{"n_layer": 11, "d_model": 160, "d_shared_expert": 0, "moe_layers": [3, 4, 5, 6, 7, 8, 9, 10], "routed_scale": 2.0, "init_std_router": 0.0127, "lr_router": 0.00202, "beta1": 0.9, "batch_tokens": [32768, 65536, 131072, 262144], "seq_len": 256, "dataset": "wikipedia_en"}
Below are experts of layer 4 (counted from 0) of a mixture-of-experts language model. Rows are named router (the router's row for the expert), gate (a neuron's input weights, with its number), up (a neuron's input weights, with its number), down (a neuron's output weights, with its number) and show model dimensions 0-31. Each number is 500 + 40 x the weight over its row's rms, rounded and kept within 0 to 999. Numbers have three digits each.
Before each expert's rows: "mostly gets" lists some tokens that are sent to it at least half of the time; "gets" lists some tokens that make up at least twice as much of what it gets as of all text. This comes from a sample of Wikipedia text that the model never trained on. Tokens count by the router's weight.

# expert 3
mostly gets: " Los", "ando", " Santa", "ato", " Lo", " Les"
gets: "o", "a", "as", "es", "os", "le"
router:506450569534535547526481472471538522540469531467533452536487464455479467462459554507552545464470
gate5:562513501536529514594513441505513513497537557470541492463465541562506427462443445560452439467544
up5:495508557443505537549498570452497557509489568502439529540534505463422542522481544470537507511544
down5:509567473513512448343479469478547492511488457464488482531483475551473463492495538454573536460447
gate6:438512463471450426427506448495476521495504486546526499510404547479501518522548521516512455520559
up6:494466435526446459499503518426450524482399476533503487559514582532504479539437489458522501471530
down6:531472527424446504498516566519545490413569495490495462530443517513474522529531574496462484540470
gate7:500508406422478453423523485482481470536576507506412528480523564464501484529539528475446475483566
up7:474511447459457495460504462465539477487557534549537462520506544475487515481479486457549517525421
down7:513529428475451498484495487540496490535515516535435526418468566507459511460556502468462523447488
gate8:514547536411494513515523482525497467481637410516510497431501500437548458506532471505546419428519
up8:446465401512477579492467493496511510492527576502503578525541489511548570556480505559522530454521
down8:519523539462483504515482529482551549511545566447486465563524543515510478537470461499544456547444
gate9:511558523529443483482514469507494479462487499422479500440476510496468504526440516455469421519507
up9:518578438450445521463468517505491455470467517467491494520549510521481561393455498542496531449472
down9:462552547453481460530510545536581534510472425528444530518518473486496485563458494511462553521474
gate10:488594514564514494518494509515533481501475488586459469445454527509511502461475387455512464498494
up10:475515478502498436506570502539553526521438507554525490435521496450523491507500546422546492548490
down10:473502492502568445468559468483516472503531515478441443513579560463500526518573493531509504504393
gate11:421554504429508456467522461460463525523568616499455526505477527452585531477518550446461439521540
up11:520567480480539562540542449504508456470469447519530441492482548554505527442530494540485486482485
down11:462495494498542514506468451454434580517539441410479476487527546520498509438525544514497489488497
gate12:480532508536419491435527454515477479470530485484454620402502477536451431465460541482541463499561
up12:553459449542521515467531500555437488469459480519545427510483448465521478476467499478505449467489
down12:507419495501396455490494484505497625507538493505557507567451474468518430507470492568487492524562
gate13:542509494516562434429484538560477506602511488537536469507548546535557493534565511509502474523525
up13:555504406520428494495515515453511479593456483528487494478537513466494492457493461502497519492536
down13:519441496496543457503534577470379529532513458478489531547514467536501564525496499505487493429512
gate14:475494444544545491430521531549475442465474494559464563528484558501512534484422527549454471464599
up14:537512558508486424466482535447502535509447469577523442522552482523455573472511561535560561415518
down14:519514512472527519531463453513547483576483488484483501500504498522537465497473499493506470491485
gate15:505467474477432403473465484486548419407507479520502492418488526543520433531553460505463448484595
up15:433453566477495480468426508556480529531434469555501457547538498361533470574454540517537510531490
down15:507475521461516434546590495536465572490510488495546468490528409545501495551510478528577478548495
gate16:482515503465444469509547557512533547455563466487568419518524536497459520464459464482442479452561
up16:460501524517484469565553534506513560535554536531452485465455535543482493521511587501459493489513
down16:527492567492538511500506515575535427498523538507468457491484489548526512472486460516509472489527
gate17:440498491477451517496567520518502437483527458581488457503558472542461469444575540511477439491563
up17:488498536530543499430492433547464447416504485561523515538481478596521501538478539535482485522526
down17:559488574519477556497456538514497429504521452497526536480500554502512477496437496520524512522539
gate18:494526506486450508447520501512526533526508456542443497469502570526472502487521462517438549482582
up18:502527441500534483541511539500488505508478404543448477519509488488460493505446506486478539490482
down18:532542494528455485508512479488516493496468463518544589500537524530577499533460562506494503560526
gate19:489511462398488563446483510503466492583513477517474523510544509492555456552504592549378519491488
up19:470519526592470488433563561448430522515449479535571480549466500576422486568486450437516529573467
down19:445544491454481500526622549478563460518430544486543469449437513505462467502527560472495516506523
gate20:506510565488523533497492508476485500471535452483474561486401561553476557569505514493414451559490
up20:448481453535443544476479468444538489535530514460473441440472480511557546488515470527516534436511
down20:447525481487435537547501517458518525490538475523526450449473515492467482491572520457508455499448
gate21:545564454489524435433542471473473501507536450466453571513479572476502462538584516448392509497531
up21:516541500412507567459492505398510512463518423514518474564535575452464487489515516496446494501418
down21:516559497574430455507560489533477459549500540489470511523469501523496463458497479546522488531448
gate22:497542432489510431485565499540449499489628516557457549506539586484488446512502586565437548572520
up22:537494553444482555476453515523470473446481500551484522474536496583500478591469582484473417535481
down22:491558454450516481474445553523547518525498446482520460504482501511490481478543514448435522488495
gate23:474501486524520525510510495509500385489527493548504502518488512543472536526484415464461518550440
up23:503528463434514563462481493440482601515479494520400463547496475533521568509445520482510471535558
down23:482482492502431504480438539536463538454457524508522415517524489538518470520495487538438508502535

# expert 26
mostly gets: " player", " MF", " footballer", " Mil", " Championship", " FW"
gets: " (", " \"", " H", " V", " Sh", "0"
router:506453558533530539520473462483532551548456548465534450549455462443479480453460562472545541442460
gate12:563531564500519580462487447493478543540515485519509501504489547471504576495501492538470482506511
up12:470513470490518563494438502538455442506506532494453453456494501444487476531461492452455541573532
down12:533523585498488534424500515475541454460511482548505527504462467480484478480486493540515457506486
gate13:458552498547470453517492498526500484488581466499456476455540571452523567496451555536534465549524
up13:424538480424483433528432504433471460511503504461483484433521438474509454500512489509467439448474
down13:477533472520496451513517456578553495489530491478492460475498467407401447435521432461474497509446
gate14:485530451476517456517494560548472486459530472545542544534485563444454425508528450471489524516474
up14:562493476457515565491534542486568491497470499507506527514535532549475510504496563476555513474537
down14:535472466468491465549565565503515513526522565479486513479506550591563518446577521532460432551509
gate15:500513494494526348490562508541468542450482494515489436513448500583487480504503522509411529499591
up15:532526457498524488498478504523523505575492590553412479536514503461488475477408455548512524497441
down15:519471501447517464536580498431501564454441507476486424419547534523555476551500555485517518514504
gate16:530502479481526495471550431520581507489541494466433482554498544503551430521442454438421451443554
up16:566476507443508455504494494450462472501520498513469571467526490452499486502575506517546476522442
down16:530518526464447479508487545505426508568498527493504503494479462541507436475494515555506474496499
gate17:459524513441431462496528514475501435470580470567501525531520443523571494480547490549498471475497
up17:492545529471461428522571444471523461506417383487425472499578563507543485548479509512447538558518
down17:409517510507452488457504523511505594508522530566445463381520500493420531499498450429530488523562
gate18:418537555502482485492481574568487493462454475561480567466505522538524501462542496471507487508498
up18:452414500477514477421482478467545393494439546531599497487504428515550435528488483568473496550466
down18:450505469546436530525447539479447462484528631447523525476502512485550491385513503483495512548471
gate19:474537532466498477433461494463463416570508526595490581567520508523485567486529502468423439536502
up19:522528502507522441549543552501491567468518563554509517464458567520477524500498558546523564453447
down19:532437549487477497558488557525585501530518480568484509592509578479458561476482454474484532531539
gate20:510531502545543550509538531505549532492519474578434499452521540514486558458482479507470473535559
up20:494509427528486449485484501448439487527524493500486561590477473507536512399561491473551479502507
down20:470462526509500425521407498506464561512487551502453520521554500474482522504433467492530551537546
gate21:455501481484505428506451552544508521510526585554498544545431557434497503509510460452497479490506
up21:559484540567549477523484449563527524554529462512458454532472498465440448493516495506476516527531
down21:534490488528427495473466497532606567453488497428520514454478465535527494483503472521483567509519
gate22:498580498512412457493591559563408472516557533494499562479495593460562542435441516488472395513517
up22:501477437467528522450471459465593536434581475504534501512458409462484480527504496446507484485458
down22:506460530513488544450421591500453555429500539510432476504531517528479535495482492591486492525527
gate23:574614499515467470424487534549490441496501514483489474545548536500433444481507415530551480492461
up23:565498588475559568450523476532534510510434511584472548565530511555499413467525483509528521504549
down23:523537481567462428452452558417502460551494467456480556533534534500555537426547454465488464507529
gate24:530529487537492460434392509599500449501533535517524504520547544497533497456521468482489492514542
up24:467447533487468540534415497571507445478560504497501472470439499508442536462520548504491500557443
down24:454513455524505517490486498505449587440503621453485553499495496492456505404498463502511514478436
gate25:554576498517531437474536472496485484491577466566526558539563535465468492505592516581525484542541
up25:543474485508519570531377528509494435455487481500481482410537497449474473467451449494407498444522
down25:589464507460506499534524430474488569467416474466489530524506522521570495430549529514448495482451
gate26:484496543516406491434455511526459450491556448397499515530551575489484538478518446510493515584515
up26:447465527522455538517486402432444506477526506516513502480447485495525466514554581517556501571505
down26:507444477498522473464513497470460470444506523506499426487504576543466499490470511465505467485511
gate27:518520487435479454535561457501482491404531424467501519503519551483474499499477452537448447520525
up27:498544554440485478588438519410436482498499451447496481658532502492555574548469521527569551461494
down27:513499504511459504517489486514541449415449469561442468537562482538433487498459543533518463438508
gate28:555540479486460455498508498489458427521533550521558513426521583497548519539456476491461452471442
up28:486458507475485443537505536450507501531505512544538506511475574549517549520491635526440513506566
down28:531491459507456498552513490563596532502508494436481520587531433359486444515511482460514487517450
gate29:508575511506455504539532559506460490517528473450553523518505583507494509472537450442492476528499
up29:457501512456515492447490502549484558498475520501535461520502524441492473512526396542500533468495
down29:494441475564506484487523509467526484460437477481452479534494502469501565444502496540473472507482
gate30:559554443471535445488516489505546497512491503522460498487564572584529540411542493474499460518517
up30:523530500500482439573459454490514499524485526516459544514463521534510448514505472521513474512465
down30:575469479467504505557496524484519463521528511495490428500419481480474507487450473527455541451519

# expert 10
mostly gets: " arm", "emetery", "rait", " Baron", " capital", " cult"
gets: "i", "ed", "h", " of", "am", " and"
router:494441550549548549542473492478525566544463554458534460522474461455474475474456543497551525456470
gate0:522523497511509473492487451505464530572564515499514566501499524509508423464502469496499440469533
up0:469490566520452547516529501539547444450540463418389547517552499455474532512496519502504503503505
down0:490434474475543508564517490494469517516438486467495438559476467480454522519555490516523440448410
gate1:461461546446518506461513490412507548492568544528513526463492477540495488477515541410532451444503
up1:467543440553487519521570514515448442496513493574456491543498423464501443483545481593457541568514
down1:491567515526456469545519509532607470486494411495425485446476503525487554512503422453441450564516
gate2:506512467514411463512467419528527473498554528557510510469505505504553493417431476427501497522487
up2:543465539466509572545455636503459535492518502505553453520410513479454524532486485501466492516527
down2:480525523492512551548583512492570478559490468539452512491512607536526484455502521474460539459485
gate3:520479518464446463440511548526500532426518461578514524466575605498430564514421506560461482507507
up3:528512534507461482515447521472468473482480469528551464511584530488471545534437465489481490458492
down3:470488567445455534507492453498509522516487475506510520484583464526518529454524540444430566535515
gate4:484510491459485423453570436490509467462556557564557428476507518477562515537534509466457483477586
up4:547473542516461391497472495504460513502507506548432486423557477481485476483567487518521540491503
down4:478469520477477434524465575504532525481519498467500521485497554505520572427526501480449456502486
gate5:458542547468491540551513513543514478520504497555444536483483519533446523491555436502491501469549
up5:573460482490554525478538478462544470483516538478477506535461535469523502399512497516458511486473
down5:533552475436461476522474451515472491502481499509527473453515478486495541434480539470607482561482
gate6:512523566486522483420467443520546505507530437522473479484505592455515504549558516447451479550456
up6:365517500542450395426486557575502513493571496537508540454489514478512502544500438482468567485492
down6:519432458481506455511477574488489446518485466496507461503558497499514401524517507455479439537519
gate7:447472494505517511471543423489456440413608450602491510399456508509475448459511531513486486448514
up7:531532552528504455454487477521563613529538446504471477535434544449513425548486491507427455502493
down7:498523454534521461444521508511490564589467538516540465560468502401514594494493505541506467495498
gate8:543517533528495462487507472463490470497470463502467530526462545532473447532502495515488507457535
up8:435523482585483497533530503456542564508526486521515562475524475458524494478490422442547489458540
down8:549456529497511466494483444498490539515563442481535489512408533474502536527507510426464488498473
gate9:499488550511540463454426408472524433470511470500531517466537504521481476526531477479450438510513
up9:447539503525483537540539498413444408471457518434545463478461511444494457516610485495477483507514
down9:502468502502498462454460490486508535490472508440482471518546496458507482523535469572519519485504
gate10:498509468450510498402517468546432510455485478487478566492515454487482529504508463493510472528503
up10:547483430420520504499511505556519513571448468490491562489469461500501531482458484497496454494429
down10:492461503540456554512546553459554492493456508488568535492491519558488484524528486541460456543482
gate11:426548503498477471348453485540524478452548506532561416511474528531522518545517487543465429572500
up11:450527463498475545496545498527503427500550498404494497503525468511467481438547514490504488418488
down11:488575535492521542513548481520462521531466517485508532489494592496451544518400544519511449466569
gate12:493487542418508503450560470441452522509506496547575541547492560493504511465512519486500396517448
up12:551505548561535608508498627451467509462503509568525546494490503503491499445552564519521486456511
down12:478504467444488469556498556471525507532528526500554517452528395504444569527449573466459454496501
gate13:536551475456431465488429532543528473467576474507501485445481514464546544495526487497457450516532
up13:461482485475458470600463506474550444488523523433457457509479482454457563455570487568469525527567
down13:547465459552511480530481543516428449394513482543542549381510516510526535466472461433498520513498
gate14:473428474478441525484524496574469487473487617493480519530493497542503421432472507471535479412500
up14:510603548514510479448548452515497455528480411488512487452466433525447512553402449484459455538523
down14:474500529457450454557531541499523484463503536541538506535529486515501495505495525450532490457571
gate15:585518567460495505477438546542447485407535483553518494481477497538532467480491572545505466528556
up15:417521472508511517459471523563508545491497535442488503466487445507525481473535479473454470559531
down15:529540513438494446454487477517476495426604516463480515460406489508424502470429476474504489460526
gate16:546526508446479474495461552581490481484484488538533482440535539500481580466482498543512473506534
up16:467465501572527491479505506398468491602507493529539568566430489493478454514514596471457531496534
down16:483513395439435488485483512514523518469544431543539563534550448511483506507466480491410541509530
gate17:462438396468467513559516515459449451434473517435502565507543510514542448564549521494538460531532
up17:496499525565569509541489507569493430467486484508470522521496525490528485458447443469540508537523
down17:518406472556454462534439548468468425579528548531455484483485468482527510472453573462513500455556
gate18:538549529499443494480465478534460442480557524554448501349498536487520484516525512462489406514511
up18:508475460432464521410483462559507470530510493579549498511513425479512498496571597487536540483475
down18:514511438511521515507444458507581520477497546474524520449530462549581527531529449509484504553519

# expert 17
mostly gets: " how", " When", " better", " continued", " spent", " led"
gets: " his", " as", "2", " with", "ed", " from"
router:524433565542557552561472480467522537543452515463538457529472469447478457459473540497545541450465
gate12:481538595459569457496486511496484548436527550522482507464454524469489486535462488477575481507450
up12:522543507554489531541581417502523474518519499520584508475480524468493507450522518476447433440521
down12:462542539536490472473447436496454481474503566456519484542499469441473494473551527503509527589484
gate13:535549503477466456499473510421469525521548485543456488507507608459495475433478511518509444576477
up13:512548494477509474501485428466464571496450493539500508448458563485489531490487408565541567494530
down13:493460529522500528521459433487500447583538494484466541490553542456486515450494503568500537482539
gate14:483539472521463472517541443485511565450519503472542453460495597532473492474495469423439427465554
up14:454484534460531532521460559478496423501522548432466484499522492448479503463553449498480465487473
down14:486536524530427541461461472507495532466594504537580458542478471514472407388576468493505478473454
gate15:463488558513499497505551560525501485433492544533511538487489488486450479475565511548523481462517
up15:477437585489549482466527506558543380509526535541514506533539540492467480532512540446557502490469
down15:462546463526473489516457582502526520577472496545486492563421535509470509432451482498510464386498
gate16:495528502506415505466553503457415483418540401498496502510459512535528495514488500531402391466545
up16:419486528474489430480525538536477490513472526450490516480540477504360448511402502567458455470478
down16:537511488539513462468492450475495464542498512454461483524467591501498455489523534470471542499516
gate17:435487461550464506512505481475464510454548488501452490519514494448469507522586510433467484529538
up17:513542514512523547505501419570464486546415516539423503549444537380510467550513555505513505533521
down17:542542519512611453521487580610493524453540473496561480463501543496452443539487501494530511452546
gate18:527485506469455507421505529474557468441452463545485496499554523481503582501440500543495436495487
up18:489490444486535556542371534513531529527507496484481476482509590432508537522533575491531499480515
down18:511483509499464494547508457484479444493492463534507555486513513468481542553584565458507435534500
gate19:498520432531506507484533483579477461513514497524539448550559550439500538489544428509514492539533
up19:494413547470501476520516510428471476454498483502509516551547464494464439537494472549533509460452
down19:568545496542436505464472564494479605468505540542500450474524556505494523524509475535555560427497
gate20:546501473495452509435436496541481515455541569496530557549447509490488419503527509450473495534567
up20:514486513486447519440485535464545498495456436548524530510491538500498450447464504522594508530449
down20:443520435501504488449582490499508480531513430531478485549441437495572512516441477492489542459487
gate21:470519499441516454516533539497514523527520472568566534516604573499455516511515442489493421471462
up21:478458498498455512543530510454471450526506442555518590465531425513500540470521510486519488476565
down21:539484505535402473509516543441490518500431432530439509561500481487497520459448548466511491468491
gate22:534501497440486525426537519480527537558542465511431591530503483483533539536494460537505459542536
up22:504509479547478455517456569478495461469450461572499451459472431566449525479445499519439519463508
down22:510475477518503516421505435489472426494511476461443518436496560515460495562501491522478473455461
gate23:478477527479497494571495429516497544475538533425467586550561421473511540443517524525474488504575
up23:450550562473429539464466509514456518496578430517545529494482532456453445472422464510532468489539
down23:498474547504526474490423521461461524415536543459514601496394555431470453525561497526523506461501
gate24:467467476385490451479468525487454461469564477515493431545456563434589453411515547496450448474467
up24:497506467493439587541478526484503559567434489534529479413517536527523553505555464428497501466483
down24:516536498528538480525470527548466505446539458570491503498475477581523492491484517570541554569460
gate25:567498506554443520528552564484499510447504508591441598425494538458505526542470485512489458542610
up25:522494486573462479503406437489514478498507495492496390472479548485483432516461570498518460478533
down25:522545504545592472520477500568517568496535457537475446472538486590457497470472563552464479455536
gate26:537557478466522438463525529493444524431522494557489398473469506574479522535514514502485471545514
up26:447537517459539507459560487486482502529552446482492451437497454421427488487478561509495479533462
down26:502561483460440488539574497502517492483493536508485540444407530513594481498499486461443398529507
gate27:528554467510451459449525492508518521465471524423449484479501526421426542494519465533455498458598
up27:434557516523489442500506449480560565476548476527481501499486449502490456617523390523538455512472
down27:512510475513510532486423454461546509570523482483471524498553494485488538501520562420416523514568
gate28:470467415488483461505525482527516473502549555520473437515533553497489472506433496457442466557522
up28:443505441502436494508467497525535537476481466418527502558573547469565425439478452533514555494546
down28:532551486547450470463477502533613525492528500545554496513531468509469480474556501507528398462505
gate29:459579487477487570440544546515433503467519464589535562457527448504533512554528509454420462463472
up29:510541488470460489458505456533587490519575442496422432475474471473477437505531534596460481545465
down29:508507501510470476487446465480540478519511452480491487483482559516518485515527529442477550493556
gate30:473522481430557450479556504414572488513580479535474524518488487541510495462560507601478498556582
up30:531465537481539477506438456469535468496432512505506509492485511487517486481456526496607464507508
down30:503498501463514472512499496499485514503541478377452476526464518508433525508470470529475551577510

# expert 1
mostly gets: "-cent", " beh", " %", " loan", " career", "/"
gets: " ", " G", "-", " D", " R", "/"
router:522450554534558527530484465455543543545455544464553454528465475446478462475497560474571542448455
gate5:475510461416496502444511495464580546531563460546463454462482529528536546568560495480434542546472
up5:548424500555454478450496468489483536494355526523517459495471519507503556525541527465512484558480
down5:523549497426513504516460526481422525508480502502502498515448459563477540485545458474546464541451
gate6:500536469404495440456526527487531568542494489540492532464552561441558549495482478526442460496519
up6:420516484547521485484452480498414535528493426565512513550510593531554460513487486537547529560501
down6:514553483556483556468540548483491456522459495471493575638511488529556537527479536479508506505480
gate7:472462496517501483562475498464491491490507435466475494489576552501464500513514488511451514521561
up7:458570468443538561503509529495440509500477509495484498358448445519477530482515517469485599488505
down7:516507505545481541486512517490474544509462430470486520564516509538537484458432535557473510500508
gate8:436486512472548444468546484496546536480506452536469545522472503476534503457517436479465507472523
up8:440493467488444488438420551529482438478467573512509480498490487477508491491462456519477537538567
down8:498545542510494532555559483455496471512483520498531530611520550548468514493498507552458452554505
gate9:565475540475527428500484559467537502475514532450545458480448560502418486462450490495504434489478
up9:492486496506462496458462481531517479537459510571485456521521506513564494482423527477433531515430
down9:579527523516465426501515492467413457460451529519507469460466505490471529522481439417470540472410
gate10:440507443467489472538480460548507447486544480495540562469469524473471531544504484546472487426559
up10:446523468482468542481527562510466523579493513510552431501523528580572510609547511567504581520531
down10:471483440478560478600464489509549460542468483540543566458527469422496510540591499486536460554493
gate11:462508542487481538421521477442534478464541565431495501445459523495391512481504485526545466523545
up11:453561514449586480510560534459485550475528523534505510465478492476448451527504431499495521522417
down11:553536552531528500502488477453475528528478443476463494563549564515527492507513498510545502500475
gate12:443464506510475487423538532486519514483541560567447518461557494485514519470476479454392523546509
up12:446471577488484516486530530583556541563505558463515552469478493492493510600480577461522535508475
down12:503551547546421578477503520466459524490439442512502500533498479534508474503457464484560491461431
gate13:487522498457501509522535468485517496529546490576438508518481524500515506540491498499471440553455
up13:518464552493472510606538472512495532495499514479565449572528544475534487534519590489450469521422
down13:553474522453500472486489512466497520502483501507484487497481469441466497525500451473478553535473
gate14:539484428529487549486522508526437524420565478540407538525399581483499492499499451562532431496512
up14:528507532561507549528503503547446483475510501468399574498489486487479542504400503486511439462515
down14:472448462488578513458479470550447486438538465538519479501485448477478529521461499511489530405496
gate15:478570482430501468506487522519505540513525490512450506482508571458524517500505485511463485546532
up15:499487451502533478538485513625489513473473500546556516525408515531505527555511418425484506514582
down15:516550457474511513530456520442503555444439550586467473502463523504515505528493504464534479501482
gate16:466449420487373453466426547479481532431552537535517487550540562460552609571517479491504424461512
up16:523527508486450530559508482525498510484430527510552525461507498518432480517541490578469472526520
down16:534510540473488455547509495488490447579450429489558439509486516555450545459556572520593525474522
gate17:495553446475442461506542578428497507499540486532491537424409586502435582492479511504481405520523
up17:444426517518499556501632431539464442510527542556492511551637552471499508509535549545504550505467
down17:466505504596458493468539460464492433510463489543456466510517438448536518502507540444521496496469
gate18:525499491505423484446507539457475527496591477536480545456485504456523487586525517483462442592536
up18:524477510523471518543445507488474508529492514495524455535457538500525437506570490514538529504480
down18:531484494518555513474508507524537474491530550572502504594502514504514502440508468572563525553548
gate19:504533480535459562477502491486496527438560506442495536461491512504501567530563507506523445505550
up19:540573499484463571504438548518459508460554524461438552463526509509572507530544492574510423530535
down19:521576518483523491478499483527490519554440447583437449487516492514513537499549510511505519463458
gate20:540514489483485470546484520506460506467497468566480530489532541475513505506457488472409465471561
up20:433459494549495593515492501499544487445456462559481488531504520529510510488533394470499494511489
down20:458517517495508498542507497484522479573477532443467505533451455483496495427463501520468488527476
gate21:570499487505549564497470488474491510433513530522480483514515524546477525467433503555434414562538
up21:507441494488448525500545518493519523476547430492432495470474562540385541458495600469466454411470
down21:506567487494500506515489439559562516568474508524507521460448520479488456484537481445501448498458
gate22:462553544482518544536471489524500489472582512496422475512509478558586539529466468493499473480511
up22:537530490459590524504489486485507505577509543493502503585509534519442533490510510415507486520507
down22:492487500463521494481476494550522548468530462480475509543538488471523471551479484471464484531523
gate23:497432475525463496484518517531473443422485481505476539483450506499496501505499475508499450473504
up23:527523502492544468547544464528554581551489549440480490533530469462536508534479551513439509631460
down23:553464468508478503502473464483487527483450502509520472470523490538431503462457528469488524564512

# expert 30
mostly gets: "ray", "alysis", " security", "ability", " this", " This"
gets: "ing", "y", "in", "a", "er", " as"
router:504452570540559547540472472458542543540453549461545453529461462450480462452494567475549544471448
gate13:537512457442516557500561500537509534464563528553482588511500570485492534492478532512538486506543
up13:556450477406465482488524546477510509527495551457480474543589426535447505497462475559505511484559
down13:539444503457480496500511392523491494521551439468549547470468516498426494449492521544532507501520
gate14:512508438523493435457526566506396470552502505568464511450445497541437462475538420521509415435489
up14:479548468502485509516480468504550536483498512511535441548501526447495546470438527491517561515533
down14:420485470549547412441528523535491447416518535538527501477545579427508549499517448498442516419480
gate15:524510504417488539508446515558494511472465494483430557487427546403555450530479405523537425453514
up15:509441547511554489581453470503542521465508477490465500463524500492455518497396478537524514490458
down15:468513535512431497528457412499505492491514533497495503588444476577491487575485404450526530498456
gate16:499511556504483419540514511516427524553512505463428536470505536537468499450459572437502463441466
up16:517509533454527469463535501477561480478468523534562558465469504474481560498478461495507510476453
down16:525506556531480454510498458512470513515536538503474552494431456473602476539512546487451499513517
gate17:469544509524488491448467420472515446497565477513459514516422572516497439499367497470496462477521
up17:416529499451528580483547512466554498537466473550528577506487497487452500413477503496520475465478
down17:492518541481496509503446484451514494470495517492502539559494487568480547487478520469522511512495
gate18:494533423415511487515503515534535513518554499529544451484545550550520395520538552515474467491520
up18:425465541434506522445474500461534533472493452559472571500449516472471544512462526457514432570562
down18:445535479544455502541474499515418512523456509459525508473419448469438484488523505542418475558511
gate19:528503484426477487463538522498496508539556529516543508451485465515544529508525491510511501472557
up19:477565462522526507423406477580520576435407498540501453470518535583506576509495513550501481509522
down19:475520524580485514504443496448466514405493472482501537478526472471516527479559471488521486586482
gate20:418532518512538525418525553519419557461558478512487477478506527437505489495490468463548494462589
up20:536446485496423567426534444474533486552498457494458457488489522539507499510500491486568487548514
down20:520470436506479612488515431566517538510567536514482549524510472557504478508548453466489518473510
gate21:523528469517551467519501545516529493567565492531521510514527497484595527488539509514464428503483
up21:524509506497532542475449482490513558522524503518540504526467457494470517523488532497517463546488
down21:435511555508533486443434515504497450569515506481534495459501549498490509489519491520496602495475
gate22:487479471444510486493478553596443505541594560480490509430520487469460518584471482515504489548456
up22:478435447478458504463571469492564495541426547493470508426458503519472507450477480517554446564529
down22:449438526446487555493486499515466508471539463426461474547499482443539442518553553576465487486487
gate23:487524573460475469504428479541505439445477491563526524509484493501517536445425474534460456501611
up23:515519539525560461470502520524442515473479538537496536496458459540478585453521439533457483430511
down23:469554561593537550534537531466465448468575420451489526553486526396489523493518474531482515457512
gate24:491480528493398424509512449487513458486486504527465450503557569496485468480427447524400509495466
up24:474503496503465538505443515477516507566497572444448596487465517594536504485508496496478512528433
down24:459519467469487471502554511557470449519585469501525449494514457554466533589487509554564470497550
gate25:497460573369513532525526517502496457498506452473467511483528572453530491467466469486459445540489
up25:443549415514508480524481570489537602462475431496567564523556506514508467518545532510457508496533
down25:500499492446523562429474432528480501489493450440474514427554479523436418527547523481535540507502
gate26:534508500505481536503475483487513490508530556520462509555537574519541552438507536480410483475526
up26:464465497556512478442414532541519522547493503481526540596579512466434537499435508485468505447504
down26:547466481540445522519525525505491475472514473552467547483467520479507521489506463543493458531482
gate27:500507460471448478496528582517475524513491524544480464460569548473514460559556461505495457499593
up27:474466496473478496484504528524555518486500520462455407464475456663557484533499447551473503458499
down27:520454480444452577526555421518551473441509528502502376521421490486479508469409489491459515524464
gate28:501491481504435461503488482467503447458471471463485513483494468529532570517484566463485485546493
up28:537578560589496480506530511529510493410388480518602527495469461503506509533507589501539469519541
down28:424507531477522532516421551477498521475549522555535478533492420472573484426414510521604485509505
gate29:492501526456452518516566538523501518545526434519458476531543572519513416477438493506476447472540
up29:405522528522452520538521501450480491511489438448462494475448465478609481484457479498499510513471
down29:536488458447547487545530548477471510550513505455464479495465465475489513516506515527491529489471
gate30:482494446466500464495502534503435487541581584545514490466569456529496502482546496490532421493538
up30:514447545556481512398488542523558503536459465532439505591470465555508495548455514511511502504468
down30:547425518519496533441526434521504454530472568553518483451479511540498485468505538547513599462494
gate31:506485505503506493366550543503521463487516454492468469465469545509498487517482557532406473533549
up31:533521520539514537410531489465508492559488499446505486448459553528478554497475484496425500550555
down31:490466490497503462535603496508584468473498565516480539471455456533514503587493530403487480515458